Below are experts of layer 3 (counted from 0) of a mixture-of-experts language model. Rows are named router (the router's row for the expert), gate (a neuron's input weights, with its number), up (a neuron's input weights, with its number) and show model dimensions 0-255. Each number is 128 + 24 x the weight over its row's rms, rounded and kept within 0 to 255. Numbers have three digits each.
Before each expert's rows: a language model's description of what the expert responds to; "gets" lists some tokens that make up at least twice as much of what it gets as of all text. This comes from a sample of Wikipedia text that the model never trained on. Tokens count by the router's weight.

# expert 46
What it handles: Infinitive "to" after verbs like planning, told, had, plus that, would, into, through introducing verb complements.
gets: " to", " that", "ing", " for", " with", " on"
router:126167174142124118115084188173170104130121143081158083159147123143123158132113151121154117143115114186112157124143112118114103194138107156118083105115168069130091083131104111165127101167137099117123139145093114128120134103118138161136128065139171116156151093132141127099107151158140125125136123100100123111117120136144127165095165119130116113103142099115130141117131145111108125130108159104147154092141168147133124130152136142119134092104129110133122082082119135106161139136152119142127111099134124114127188104054102108177128174155165152135125142138142141121109138134154123106128135151137120116105115143133173125095153138124143084102165124173127114138130145138129136119126113071136136098138136106150106116134099106150094061116117107159136118150113154136143123118154129
gate0:137141127098140079132110152129123082118096136122153104125141143158087119169154119134127136131136098189125147113105123110096137165110140152132155129111125145150086079119187140116129121111147134107114148123143113122114132124155134096107138121148144124119108090129155160137171132105143127116152142122122104147114170151135155117170107156135111137098108118106172144129128094150132132086154182128134163087104100169094162147162129105171139114126112131152103098100106138117127080124084105089142145148155128157130092150140144176136133163153118157090133139156168127105152122131154105108142101129131145111109127172110179130082111157110089099156122059133147151154138107139140136116114160136171171113180100171121094104108135156166143120113157122123160117099137121151147140098094127
up0:112092159162127125115141155122165153139125143145125121113151140119135132123112099107137144147129131105162132130127143160126161097109131102127109157116144119119117162128121143168158122110134108145150102159150132134108087128105149062125147130125123182152115116113157141116133131130120127140130127124138117104081096089166147180157144082133142138139157084093123163146144117121095114109107139101124112204156139145148106156114164101130188122095073088086094136167148144149128116096158137135139083140133131115085103107166144183153124123131104176109133153116126138121170150126116160097151153116142142102159137132113128149118120150126124138112157150130098124109091086103144125132128048122121138114106139121185158127079127108174100163155136119143136108172112169130142146149159121

# expert 51
What it handles: The piece an inside names (X-an-adu, San, Van, Dan, Alan), other mid-name pieces, and pipe separators in score tables.
gets: "an", "ar", "in", "C", " San", "c"
router:100103154105117156142144109109149118112147126158134155091152178131151112174125152125157126146168141113145116112162134128111128087087137128131120110113145116149169103113128129164134130122129134170108099139164119128133134125151135125146107155138108104089131109117074136142086139122064099137132124112141155103193141134190082126118095113139162086058133144139105129130100126129105155097122087068129112114140090093141103118105180122149122148130138100139172174154145142149146136108125073115127098140126095156184122100133099150121136122114158112113160119082094158129108109149126175115115139165132146117111108121142135132099128110132109108134143146114128139122130098119111118156140166125149099117141139134116063114125084094149123101129125136090147098128166120094139156157098094
gate0:104144149146084136117149126120120120159120089126084132117145127133141107121135096170118124152119165131129122127082149163132122110121134179144109119138137160139122095112133139154118128103106140112098088134150131103145142096196145128118117149150142160133088113124078108107139166138103109138130134176135114134128121134129128128139128136083070169115149138143140107143158106143111162120124074139195116128178097057151107128112149133095134089110123144131148160105152152112118112155169090124126118116099090111165145084073130142132141103131086120161139159120105121110111116124133146141157138165125125118121130088121152135146121067125051124148106131158111175152096139150114144095129122124116069104149130130139116117142132117130098163121120094147137138174136091112147159142146166
up0:164134119134092083097172148128116143167184120123113104156078082128114129137120088104120163155150100106148146134128125138137129099124112183167167123109158108151168128146115139144102182162084135098136182150126128125103166057127115095106120138095189162100171125128100148121094140096133156146101123128132094140132096149125104134130093154091100119113110139118113102156149116087104141133134146078152180116132134140104129122121134109157111148146104139099107155103135150124087163128097126111118111102100088155130106125128133129148108135151108088132118144160121156102111103103096128169121119171111112111160141163084128140154138134141151109115134136175118142121154107138153143108140176101112120096113154121126148152102148165130120116116131141133134131145083138101097140149121146

# expert 56
What it handles: Pipe separators between cells in wiki tables, and semicolons dividing fields in running lists.
gets: " |", ";", " -", ");", " –", ")."
router:151107141146107140140099115127110101165100154113114103127084117137143104148136136129113150123123127119128168145158118104119118097127153127116109110101101133176176136131086091136138125143153152078128134147149141115159134109149182089173099082143134093146091127092095111117157179158122108162116136149119105159116144143141082124143148169145106090125105096132126129143104086134112119120147159149097142119181178148144112112163134127138127107101182147158116155175144156133148162148170128126130102118087137139166112115140082158110110154158169132136109177150136117136137169138104131105110124123117141135147094134106153143121164130153095135065158148098118107118115139203140143141127090141121112065123144119104121125134112151110117096132136129141103139099124130142130100157107096
gate0:126070099134163111100111158122101154101136114140157115082125131126137123139102142106095143111132133124184117153119125171108163122168104137111112135143164138171123177106133118116196108147111125110146149131099141122104145112128124098096136131140118133135131116144108150114168158116134116181094139117125134126130088117159138067110155118125160165129119116081130131122130111141111169133129099110155141142130142135149126120139137156124096145118108137119123168140144170129115139106144125162154092098085136113168170132128109149137140173109141108127117106137117140100132152136154136137127165132147081115128169114080154112162167084105133165100156112104121127098119147098174095120123163161149146129159136136105173127156180104136117108064144141099149163118173079109136136129093183
up0:100071111132169116084166125136114157094126121136159086141130115136141140137104138135093139108143139114136119176106156171122136130175136121111089130151164129158127172082107107104175105152112128126134143135149141091121166094102089082131145107116100115155146134139099163091160143157119153149109150118113100120138104124176131086160128146134173126122126117109098138127112123132099139119146096147153124137125116109119112106111133165109138142118112123127139164134158187095116136137149116146142130116089147095136155146161100143160130129087120119166092116138125133121143147121122146135091165124134111117100140092058158098157174109143132146122176121129129114147108162108136104106103121152152140116170171121157140107176142117144134089102126154127130161073135100121137153169119197

# expert 8
What it handles: First capital letter or piece of a proper name or title, often at paragraph start or after a quote mark, e.g. T(anquary), R(ose), M(ines).
gets: " L", " T", " M", " S", " C", " B"
router:137148103133116143179132123106129114148116159123140151132110147127102139132137129141126149112095163116142147112116081129132128150109152112146150127123112132144150123163094104120143077146139147106132152129145164088127103127093141089128112128126131103143153133098138161112141110125122103129132157163060098147131088149103107125112125132178033104116119098130162158119146122133111127129137141122122150102184110141151103129150160106131108092110151133113127118169126167138119110150117113127153153120151130145142159112133126147128082116145153121142113154172098136125114163121106111122136097102098113111151101147137120157137105088135109126113127155154099121038148143189090177126117110133134144127100141122101111118075113162129134137115124116144124119110228109200142137119160148
gate4:170133157146142128121122088114094139135117097098153166167147121109134108118109154135142164140136101178129198155080100141135116149148116179102162118120158123157085106130137115124162134131104148110136108080135160172100155118161112089108114167127130170108098101117095084125127138091149117103125099132120142114094103085092141105127147117117121109152122128070146152139083116138159156117145110138112134150109122128141106147117085166140114106108158135136088140128128135101126145105096142107153122135116120126150088109097114130144125160130165091101133149103105119131106114130104163087190091152147148126109193148136120105116112144109111156134113143133142169140114135139161110100132126120130123133143127159150108136139142108172113076115156109142154150162129160156139127181100175
up4:073148164180151128109145102121123141165108077100141101175116113133102165101135120142102149148117147085126104203143137103142144087137158092101134166100133136123118150167096089140147119140132133120109185116132117147099123130125120134189119120114127120111137116115209153114097106089139130120096164090093145137147116122151133136160109139138137105097126106148111152141124095120136118092142166131138143111124152104103109144196113092126140129104136172107121102089124122145137118120136118106166165136135145086106138168109095108129121088092147105138143126094114084164127096142124130105133118110109156095140133126129111143121089164143154098139147190172174154124145125137144166136117104103122098130132106130109095115145124128154157125093160131157133108100134111121129144127127144

# expert 15
What it handles: Determiners before nouns, mostly the, a, The, his, its, their, often after prepositions like of, in, to.
gets: " the", " a", " The", "'s", " his", "The"
router:126105156113146103143145109155100131107146147157144126148120113151124122081160141148143148145138140131150133141176117139150146147101101105116116134132117136105155094141141117141164131130151129123137103150134148128167097089122099123099125153171128137148124140151146116135145160142148150128144127145102105133113145136156082110147139165159082160105098119121098115125088119181156099153098133102087143095140092108132140090168150138130113098084159131093134146150099120122108135155112098141134131097133183120167125120144140140134149127128093097117112098122091112157092132150165082123155128091121122132144090122103126100151148119116096148140144103084095103049113081145127184182149156100133146085146096092100084152081139111104137150122155129114170093095114118176129119136113109
gate1:159136116166171130120167137135099108104104102104125117141092109186126140057127126134108104116145138106151136168164114140148135140102123149160162134107117126097121081127112165178152138150146131131143136097151134165137136091110152134147162116122143131111109120097124147125135132148151122124133101156172137178126124136092126142115202171114120160170088159114139134105158087162144125144113092133141152122128121151189166125150103115107130142080129124132121140129121090131164128131094113143147106138129118114119116095133129134112159107155080088092081098106137173168111116133128155113101117132108160157103130191141109120109113129120132118135155140109149137109157144139108155141125117125164149102187127135149100129155138142084094148084176112139155090125119154131128157150106104
up1:150125096146130128135131105128095139166156107148134094132143143140124107140128148105138171100138089101168129128121140090122131132089088075097130095084131125128104129089136173139146164099166127215146143154145099154096123149117142104116131121135152145191128150114114120104149112110088111126141126144138132149107121162088145163124166108077148135121136156166117149118125101124136122117156118110150118081143136164126117139115164128152141110137061129126126130127125127129120126133122145087181109138118162145139123106091097131103145095153115118139119110128157141117107133177118122127118149097094106109150135155139138179150110159151145169168131122157139127114111148133155158104107089133108103117144156091100157073177113110128152059111165121118126121091123134160135139093158105

# expert 36
What it handles: Middle word pieces like -ing, -ed, -ge, -ator, often after m or M, as in bur-ge-oning, m-ank-ind, Mal.
gets: "ing", "ed", "ion", "ant", "ge", "on"
router:145140157151091086141091140120122097096112115128108119144128117137122142131118126151115136109142119081168123106137132169155125150170104118086162137125121123162110162105134116139107104137143151103153128140121121113067158110122101109109065106145114083097117099133151139135103166111154152131086123134147130119076129117115161144120154127147115120125139133148086118109091117112139117158121140173100134149102107135119154143114097116103177130095081146111093078080146132111106158073110144144115117118189135107107110160157162129129120117147098139117141165114124106143106159141132065137129128116154128143106153132177101109106155138120134134133113138129113135150131155087150084118131070149105182167082096154153152155144171133142091121129125169171152133114118139144103110148121099
gate1:122106062107160104113098128078139139096144135146085132119141206149151137135143128135171116160117144135086136176140142175096148179132150195095140111132083108100119138108118124106120150113114113099145136150120168136138147097116099157131156109138126114099160143154131129118157126111125155148121120115137076140130142120130108126103123135090115106090098117086172104154117112125123112181136114144120103147134109136107114125077132105115152143136126159126102164139130118129146111165116140152109123145103103127099130145126148146133144146134128150094089109165138128113129169106113152178118096175141109110105102117160124119140105103139148149145125142116133149136090074135135132129110087141158171128093135091186161092126124133087128128134158128116121151093124110154104082191117142
up1:147120150143108122139129154117092140132068098106136164125140110079082187153130116099147120101116116114121095135143130143120115052117141118145130138103133104128119156153139140121127101118132105137125151153168132138132076133132108092126127157115146135129121109122152124151132121083119140121147135159157132126106115097143158061145141103089138105153162134158122144116089084093130146129113148116121150081134131096117126168113145114104152157098157130151111064161142174122126118107127128122141117143156151094165141137135140140127120073101158096110146145138155128089119129126117161093106123126147159141127120135137120146051154134112107144113140072103171128107135138089127094142143122213134093077138148119116098117133141136125139126102117140115129124191187098127113130140134125

# expert 28
What it handles: List and clause connectors and, or, but, which, who, plus commas and closing parentheses in lists and tables.
gets: " and", ",", ")", " or", " &", " but"
router:111170097108104133142144111167110123097164140141166122126134135116118086102124151108127141107160111126121123160143108118135126168156142167117116096134108136116134127120076103122098110105122092104124149131154120138140154107111160102137086115167145115121103124159129103145143108139089101123144119128135150150114112140104106142110100159139102105128169166119137119132144100168125142112114163099089085165139081099168119107130180109125127103142133166114146133137097148180160130114147130122115121141134156115090152129070153154134093156104116142134145119148176129142130118119126127115145132102111089145112137169100162161092124166111144132138164083106108110109138117145116139137137161138126119117175144169157100089124144229133069171150109161160153175153116125151149132107136108
gate0:086112078143173123105109107102148113149131128135143083074139118113081121113129163172151090123146126119158145117182153131148170158133133121110101129153105102159122112121127118097104109138151129130139128107132132138125097085114142151128071110135105184118135103142142128116127129138126166098149110177119141163116108105088152125135081101140116108123114112116136110109132143112141129129158096138146122110153129117128180177124091160109126101126128129119118145143105077126174058100090132105118082144151095124121131120138153106149113142097115114130105127135150135113104142126172120152090129132158094136081153121119116135142140147134117111136103090158130114045122156114072096122119122092093109132118128124133102118155122101158105141139129169111062133144085162141101152112134107
up0:120147119154099064135051124100117112108144129132164103106123145138084161111087126170138100132158115117089120112137147112155142131076133095172117128147129165128109112115148131136145113110178120127123063145121103085121124109110101094108107082150131129160105104124119152107092168125165131110158112129112160125089136101119192165136119139082129127127093126106131132115163087161120114140161105120141128133163115118147117111135132174111112108117111099101089113136100148120128107150099154126128086127141140117110079137142105139140147134136156093131136103106139143134087128118093118180179124110142133138119159132116121138167178131124113093090144143118147130102118146076116141133106144146145107080104125155120144094137086124118130145134136114104092131138114200139137095130123144

# expert 13
What it handles: Final pieces of foreign surnames such as Kazeļņik-s and Kovác-s, plus list hyphens and sentence-opening words like the, he, his, its.
gets: "-", " his", " he", "'s", " m", " He"
router:138107125123168171126119095107122117130139169125159089169098109135161127177130146108129140130104130100123151128123125112150136138094134133143097134120149124158155123168069112128114126124121154103157143097178125137175097134111173086157107119143150087148098145083166131127118146120119138127186131130134128134113118173126117138133114126158114086120118142155153120161113087142145115114141141103104130127135134170138120157168104119132094137114202081109111127185112124126151147155160106115138106115145128135131117115122092168109105137108166134140076128169129150157118168153119156113135111144111153083137074117142123145141138136145081118109131111129164100112120095220152151138167116140099143096110147147098108119114101151077117114112086136139129113105142125170107119129129121
gate1:116082141133107118132124129120139096133148126129147172158153118123134121107106130112157131125099147111142106083139091112119093152081140148121100108093134090162115120120127091125099084105140135086162088174148134166133132111107129122170147133167157168170142125125104150147131149102149144125113125089162124134144106117161105128118127126110160147150170134183128124118109125127133208142092097144126089113097123163155110112149121141128092084168155155158070138108108116107177131117111159150094129154146149148139113133091134136144153141102112167111149104139103138102148163081160115163110126121160138158145153152131165139100133125146127141102092110121118162121060170087151126139132158144103059120124098142124118110132120129118169140159136156128127126147132149134128104134104135
up1:084134129138088120118118150127103176115172112154126111157105126151137132156108157124101148141165157127149128160131124101165103135144149104105102134144106146097164067128150117112148103124120120114137155093134116112092127150126130121133093087117173136124105122083119111129075095210136118160132127123085126125097139125119109103145150151172090123128117128105167134118148152160085140147142115132131144114099138111104117136157141147144106111107131093093122166135141120165111162101098149150127109150143179133131125146124186148123139124172152128151115119116152120139155164139118172128135167121099096117139124102152123108098112111120078145146141102139118114110125174150130130127104106116086149137158156082161135132057132149105119124099134096089111104072138082169109157112135135

# expert 25
What it handles: Inner or final pieces of long words and names, especially -ic, -y, -g, -is, such as adrenerg-ic, contraind-ic-ated, nigricoll-is.
gets: "ic", "y", "g", "or", "is", ":"
router:139137113126168097090128095122135102164176156122144136102124166115149121159169116132127132132090117118114109147127122095138120124183094133133165160124130101126121127134121100107102158154111105108071121114087133184104175141156114100110139153158120166127127120096162152115133138162094113132145135095107107112162163144171128142117153095123142153124143125118143117164108129115153133119127124110162120132150166115119176118103141149125143166164135102149148106121119146115079121169116151085093161098151113119132131148145121097124115150099103129168111110099104147127094143132164156108135091127141165155146141144158178137109149122096097172148133151094127143133177141116106129113118105070130126163141094103171129129130113109086140114177150113102128118113120100132159176073163106
gate0:141131132121099152085120115084107129111149147138148163111088109105083137154136085142149162118110091088138155145149123160067119117121127153089085137128093078133118148119178156111130097122166107130132159169129086145126194138077142166102100149134123147142131117146158152126128186155123129141161125098096158141136103143124179134148159137152128104142109157143150103145085142152107178144111117092065110144098169135129123116131110160143157102153123103180149130147123135125130116112129131117105120152128149144114131165111122147128139118135157110123095180119119123135104140146076121141142142165121157141094123150129127106122123146117106142129137085083153079123141177127119119149156147119115124146112135150141125121103109180118122123081154143125108125121109154116159128078108114
up0:107143105111133103139130125139134137124144130119126100106127116174136110124163132132153145153149154108140113189121124126129121167151120149113092181139106075116110163139135132123128141157093115135110153131117130143118142120127148158135127108119154081141100170142172138120129148151084138149159130045143129117147140126127064110144144098114190093116130108139148146152084132099141156115122137079141102102101144097098146107064156123129142120169154107122185156120122135129121146128093156117145146108176108149107158131131134117083138108144128112150086124105118113094147124068145097166136157091119164108139073139108132114145087164145143077157135109119149159110126105138132124131083176097154171137132161111145145115102166123135106131129137111137132127150106130163106119130138156

# expert 24
What it handles: Punctuation that ends list items or clauses (commas, semicolons, closing parentheses) and recent four-digit years like 2011, 2012, 2017.
gets: ",", ";", ")", "),", "\"", ");"
router:080132139122096131150134092127111122109160132119086143092105139115113122138130125115161118146105097119121112148102130118126103120128150116169090121133130154121156136140090105110165158128123110139147143141140146103127140105162179138173132183120125102130115127095135117165171128170119142117126130129141137133131139126152097133140137122186083100080135095121118147123129100184127132123143135139124172118153123121142099100159171137175090113137141146084083180121116133099120146145151126105092115132107140138106159150084074169142123151107107142129154129112148133095097125080132109090115143154106140139120107174102142118112110156129111145104140132087104163137148080113129155140149149111136096168177104149098144104142109217095092119153139166137124111120129177129100119093131116
gate0:097136091079156123152148141138130121131105104125153129117145087151085154136081086163130168100130108130168083145128099121152152167106173121136116157121132147127097101106132136105172153194124120117112111139152131125141143104129153151051108166164098117104142138085133147109115172172145133131094147105136137105171144081106119142084102111085107081088129135135124136107142130183120110116087101144126127091130143110110131147137128151092153115135123121091143132131135155142116134093125132144094111145095118146101145118156128125148104158103138113129104081150092121114138102112095113113131137125124118142159096154079159162158133144124098110120135115134132141107121122119193106112115130127144138113103088147141094103101105148155090106138114090097140139160157170123108155117144129
up0:120165203111137153114171126140127149097152100107136123158124169117114153117177135137125126149089128186117125173141135122119154111141120105137126121104155156131135130127127097132137148111099159135093104135150142134106147093130121144145101134155101188127115135133111079169160141152184153088143112164157145105107183111101202126128154117134134122123145157105168133158125141156125116168119105139153103087152118121112134117141104103132104130128145161099138110102114116134081115116139127088124160148137067095119123134150137147130135145087131126067104088135117113175087117136125135112124165166161141128131121116117117075093128144130135100122080140138146141130102128092132114141126112175147156162138128099151137100092110124128138086116141150145135110112115097104071131107101132

# expert 48
What it handles: Adjective and noun suffixes like -ist, -er, -est, -ial, plus ranking words such as first, final, best, largest, ball-istic.
gets: "er", "ist", "est", " first", "ing", "ers"
router:126129169159117127081142155180112145118141113093140136111108069129138118151117132119128127109141091111154122121149127138120142130186128118100197123109121161144097151128147121116129162138119151141159129139095128135104154137142121100152160151127125185088103119091122102135170168094116143103134126086132134136131123153076153135116178114143165144141121126102151157100127135102132145164153118131148149154145128121111151088119147101156133142121137159138177141137122125156101120071099124091162122127162117151117144168137157150122135166133098138128105146176139122036110143133116097146168099137150118152168105121151131123144145107131114109152137155114119121145113134112189099105086130093126120188108097133117137093135110120133125148113139110100092125136116196112165151139132137
gate1:172159160130146080160083081126124132134149126117125126113119149167112157127167114140168131168148117122100115109106121122126149118150105119140108100176125135091095068127139122127130121132139090106164143112144166161111129154143150142137147157138110123143152067159151102154090146073114123138161109150147125132123086103102139116095129115168157134137097099103137119110108094127151174110145161114134118135115093114134133127132127174100145107124129168121115072114147132098125124108130146114154130148094104108150113077097147127143129118156127064123100190167120105123136119116157094156120156111124133145120101125130138103099130168123127109133101089107131158112137112139163102126151139135143159158109122151122148134124112120102183089161193144110110119159104106179142161143157152
up1:125130154161137173177120170145134093151090127116070137119093134118118157166126139111125119122126132138122097141132096119146148117060127097161135158132134134126139115116101119115136094077098150149112085150095131097148092192114118127143130093141163170138113140111101112087124111102140155081111102073140121121139095125127118128085139128160107108110132146142097125136132147109123139100159104130136124143105128116164106120142104158105117131121127098101088138100132129125100124114145119105164126158176093160174130140148135108163139117115139099143100100117115119142152137167130125131149123134107085114142162099110148096083199105188094157140121118083119170110112134141114136078153122150092137111107165089150093121142131145132145150139107113102129113120145135114072144120138097

# expert 40
What it handles: Prepositions following verbs or participles, before a noun phrase: raised in, based on, carry on, at doses.
gets: " in", " on", " for", " with", " to", " as"
router:146142127135128150136132140109110122100099150122130103149140159092079117078119119176133141115108118135153136166139107122138135140174145136157133076114148126123114097129129116116113124147138128128086087154110121112112131116105166111116119110091170120142129115114128160127117148112104145143144142168086123119130123148116134127127157152108111115132131099083113139102094132166129188108073137099134142094110096160160129152148104109107081101079124130155147109110155163151150120161118095130131122128100119110107136091066129108189118185145168122117157130164149118099148176092130126165136138174147098123137121128114115106092131147140167105093145123143082130129138117167119186106118108108145128133143148143153095107132096128161102107158158086147125126194125119152121147160176149
gate0:157148092149119159099158098132175122076162112095174104137119178115162154113119128091166145173120128123128121130123083139152128122154165167100124139135136152121133164074087133139139113125132125134108135121134121157189140124102142170166148167146144134128139134133124160141143125151126120142124126148156108125095102116186116102130065141156113145136145153130115113151172142122120120094100070166166132120128132100067136140155108157106122163125117140124123097170119137116150118095103166133169164109170153091095103117112160127130099130117116146107091118158137117169128120170099178106108086133140115128135140163102109145104150162121144132120144150162137137147137141087103138108133150143099112120142142108157137157142142099096114103126087156154121096138100084125138125138138127
up0:117147169106160132105148092108130088118162119154136143115120099136144111115120118132144154108141133109115114148171101167121151128119120131150134130146133072108112140129129131110097158154094095180109171168132190149147132107125156139143115090122160116153142096098139163164135152151112057118176143110140109143172134101115114130176115128121130151088114140138139116108155107096079152115135093139136129093138103109176108110137118093109156130150108117165149135142121126123128164093125146147132127131146086134125107117161142123168158087152166110102150115149140100125104107084123159102138116147155105129134135124107141174156111122151173148168158147120119169144101144151096076109105154085136136142122087124118147148145109110128093072106139096149103137133093162125148111125178114

# expert 22
What it handles: The word the/The and possessives his, their, its, mostly after of, in, or commas, plus numbers in sports tables.
gets: " the", " The", "The", " his", "'s", " their"
router:137126126113153161157117122125100102128145175120139102160124111138130120167124149111127152128121157113109159123123114122145140136081157142096097125126109137159165124171081122146116117119128145088141125120164144132177092113111151095146111116149149096132099161076157119130143164121125138154154141124127108166100134169154098119138124136166091092112104136137175118149103091156163097117137125099093132112134132162137085176162109110147119118117192088110117157175115134124156148152140096141139105110106130146154114115128115168112110138109157123163077145137122157151111167133125123118142120125117161095145060119123111129123135129122084133111109098116153088100108124218137168168161142147102143099129125135088119120080106144074139142127104148139124118110132108167108110120131119
gate1:089131099111152119134126130095126120144117131118164135149123118164119147136143177121133118155134126153122137143177111109115145100101116125101129139127127150108171098114134194171077132148176090103118146144124086114142206117081097127154128117165173095106129147160137153127122104110148156120132116114096136113110117141120122105111135119154155133126149086114120122119148112163105147133135131144127174106094089076128163141136109086117128135180177112119117136154147118141163153113112161114157112138139116116114115117156100143112112130138086117158092126129158127109159142153110133123139114124069155153156101167095123136136124089196115143138152151081152111156110118107108123129126151071183163132123169137116123095134089149178092124128159101104152119110117099143128126116140135
up1:169118170104124150131133166128137127102111122149094145105108142118100089103127080170087115077105118091169116079094131136126153146144139133118118130122102103154130162142107069080168134123117150193153102107132157112142093150142127136087122139108078126146146094142129084128117149141092113127100152132159137112145124109143124141126119135115144136163107155147121127126109168099117086121120130135082078136171181171123096113133159144128136150105100128135134122121112144123094095158125100113082133136100104161125140140124148111128128126115186114090154136109153118170081136110163126110140129134159083126099158100164150108128135157091139137095110105172104143111153150154155156136134096156099093104155101113140130149164149109098150127135117125162128140138145130098151154152133143

# expert 60
What it handles: Single-vowel and vowel-heavy pieces inside foreign or place names, such as Peng-u-ins, Urug-u-ayo, Daeg-u, Mar-ina.
gets: "u", "i", "a", "o", "ia", "am"
router:192154158086139105111161101102152127131116141163103134109134138143148074140123131112098118136174090099126100106100140129165118102122101141172109162120127148132150115118156112187137131107126125129091128080128130119097148105157156110109161089137123154170138129126114108091089125153097102142096132099150118103156163108131138123074116108164146084096128142124104160125104168144157149118125124087153115120099165099136146122116116143105133091098131094153173124108115179139117130140141133115139152137140114155141087130156153088131140115096156102163116175128097098122116115163162154135136135128141111145141119103106145158188145155106062143151118104106152145123133119144114115129117147120114139121163138177112143145152103123119091078138146161090117100110131118099141133092145163
gate0:122159153145117120101117082129149138142132096115095120132119165137119128119084114138125135104071122134109101143117139123102159112154140112132088147097110132109119142114139105135128133140125118101124082127132127108139114086178103109104120108108159163147129141134174107105131161105148078160092132155098117152117123158105096131138107122104105123132113118156160150132117155184137115108105102123108157124118130122097113109158094116143120132140130117113138089149138095159128129105165080157130128111139156101154122179125142083126165118121117140156134144134149108079139097115163149090130129104150132120132145108117103103140169099115138145127094115203084115078143112092130139121115109128172091098199089121099103096134116131136074160104137157113132152150114054159135163166100132
up0:111129123148107177160145098103128128129111158116091115180139126148151107118080132129136159151118097144097111144155082110105130108159133121127092107108138165113152115112130093163107120098146123138125118142155080115073131144143094142159191101138134124151129142164137091097113156126118048112152102170110115148120148163095113145148121112119105116080094111115147136130129102125071157130083113132127132105090130099144145114120092136151140166156128104089125128107112118130114164131102110143117134166127152101146107104127144146149164126124127122101139117116126131125151100121156127107156084137134088074155163073115116138117126127150119157140121104170053091119115130090133144148144116113150102099127108115142124110145119139155103126137137118119163142116102082190144127109095152

# expert 4
What it handles: Number words and quantifiers after "the" or "a", often before "of" or time units, such as two, first, other, most, several.
gets: " two", " first", " other", " one", " three", " all"
router:135115148095112156092136102155161106135145091142108161142148124109138082117155137140159151121126142147136149102119134088118117100147144099104142130142089155082147094130139130120147153164139111108165106148104110154109151117138089122112138118157130155124089108148159144173066163097073100115128120154101150095151125113135113135152167143139118158145104106145126096139130157101101171155143125108138079092095129130134161111114156147120152136146149088131115159143174101127140108092112164102129159082110184163150168136134143083107132098153125108123156172114116125140116106096165103121139108124147095125110142111117165122137104091070121089136123158112125144145188116135130114145092112062128106151138148102157101130122152117142156173136115132131144145108111127113109148135090126
gate0:111124113116134101146114089127173128079150148153121128137113104118125118111086078108173168105119114092129162121130122099100107097122132125132135131082183159117123121115135142105128099150145117090115107141146132113090137076119094133112143080164164142117092134116153121121120185116153163073121120133151131130099131096121085128147130136112120144152156164079101139154100134142115134107187111134138178127070112107125166080126122170121112138179131143168158167092139098107154117109132121183113104112156150124159113117137108120100124128086113157128135145115134122147172117099171124169130111164166104115171166129135125108127138131138107102154152110115138133135156121135135154172169140095121110096159141139136119117124135121099116115143123133187112145141151126105143137145159155
up0:129101125094102112128116123127134154082086135103126102132144087132124117118118114090140150140169162103093103169113170127074111152124131131121087116127168115126109154127125131138131089127137160111148103106118100098101115100094123113098133137115138135108082132152116142120126141071153152129128123184111159122125156116083104152155088123173126120147135177149118089145115154114095116153142129162135142166128116087114103155082162086150128128139132141166138112143102098120131135162164125144130140144100109101178120105147105131129108140104097189114080122118147113137166090091145096116168102085177144091148128121159124127117134111112092107136165123108142123129125132134126153152165147083120116107109193155155137138126104144158142121128083122156174155115115154115102108137155131

# expert 17
What it handles: Middle or final pieces of rare surnames and place names, plus capital initials H, G, K, such as Barnet, Kuomintang, Bignotti.
gets: " H", " G", "et", "H", " K", "t"
router:150152137109155101108130115174110122149135165133143094095128184138136147132156129114116149141139101144100152151100131129066110100106084135083150130085118114118116167112146144100108128109131125130147129103130123157071084167167160161155142117097118105136146155140127136143163137152123160156107144111131104135120149147158124146118092089135119192133133131101146158163114127128132117164148149088111131177138147131118153111113133117089117115157197137161120113164114186129131122146126111128100138138153134138098111128117178135125129120120117110167065124141105117087141125112103129115134119082119139139180150144138128135155085161141165155157165130143123147151112129090093135136150146165087119154122092088112135131121174108195102105099143128134121128126136083157130136130135110
gate4:131175109127117100136121155119108145151125122169092177123068154104093108114153136101126124129160127140129149127125106153086170145162098110096163123152138118096168176179125140105153148130137136133103143120113113096111099149120110136094097098107118176115094124121091133094128136132123142156127140125126112130075098120164118137156145137136132102132146154094140138104164134117137126112129090124092169144142139141100124075158147131121159126170124120104134107128135105143042129097138123128101124139127133110119072141130108107105128116143078137122137097126129116109137176089120123138132122124104158172175116132127094101122129110133154105125125126091104188172139085122087130129127135103088193139149124134103100134123126137138150129110174085164137171144104118161135137171127112
up4:112115110123135164134106138183134112129147127063153090172183134161182110126095122092160135141130107152133127142150143119155120096131082126142127142114103150127110099109119122116091106097140123140115141113129138146118101104100117118154158157111113082141102177103124144134138117124164126103116128112151129111124195125118139090127129127166100157080154098165092148105147139132133155115111100124156106121107096101153129152128138120104112156141148097180144159179158122099162140144096147140119144100124144109091152137119124141109117129146147094128126174129103106132133114186159112136156134134147101185082167102106159130148139126158126132134133130142170077134123179132147147169161169163127124131104175120146145097123152107115077093166095110140124150119127136110124115120144134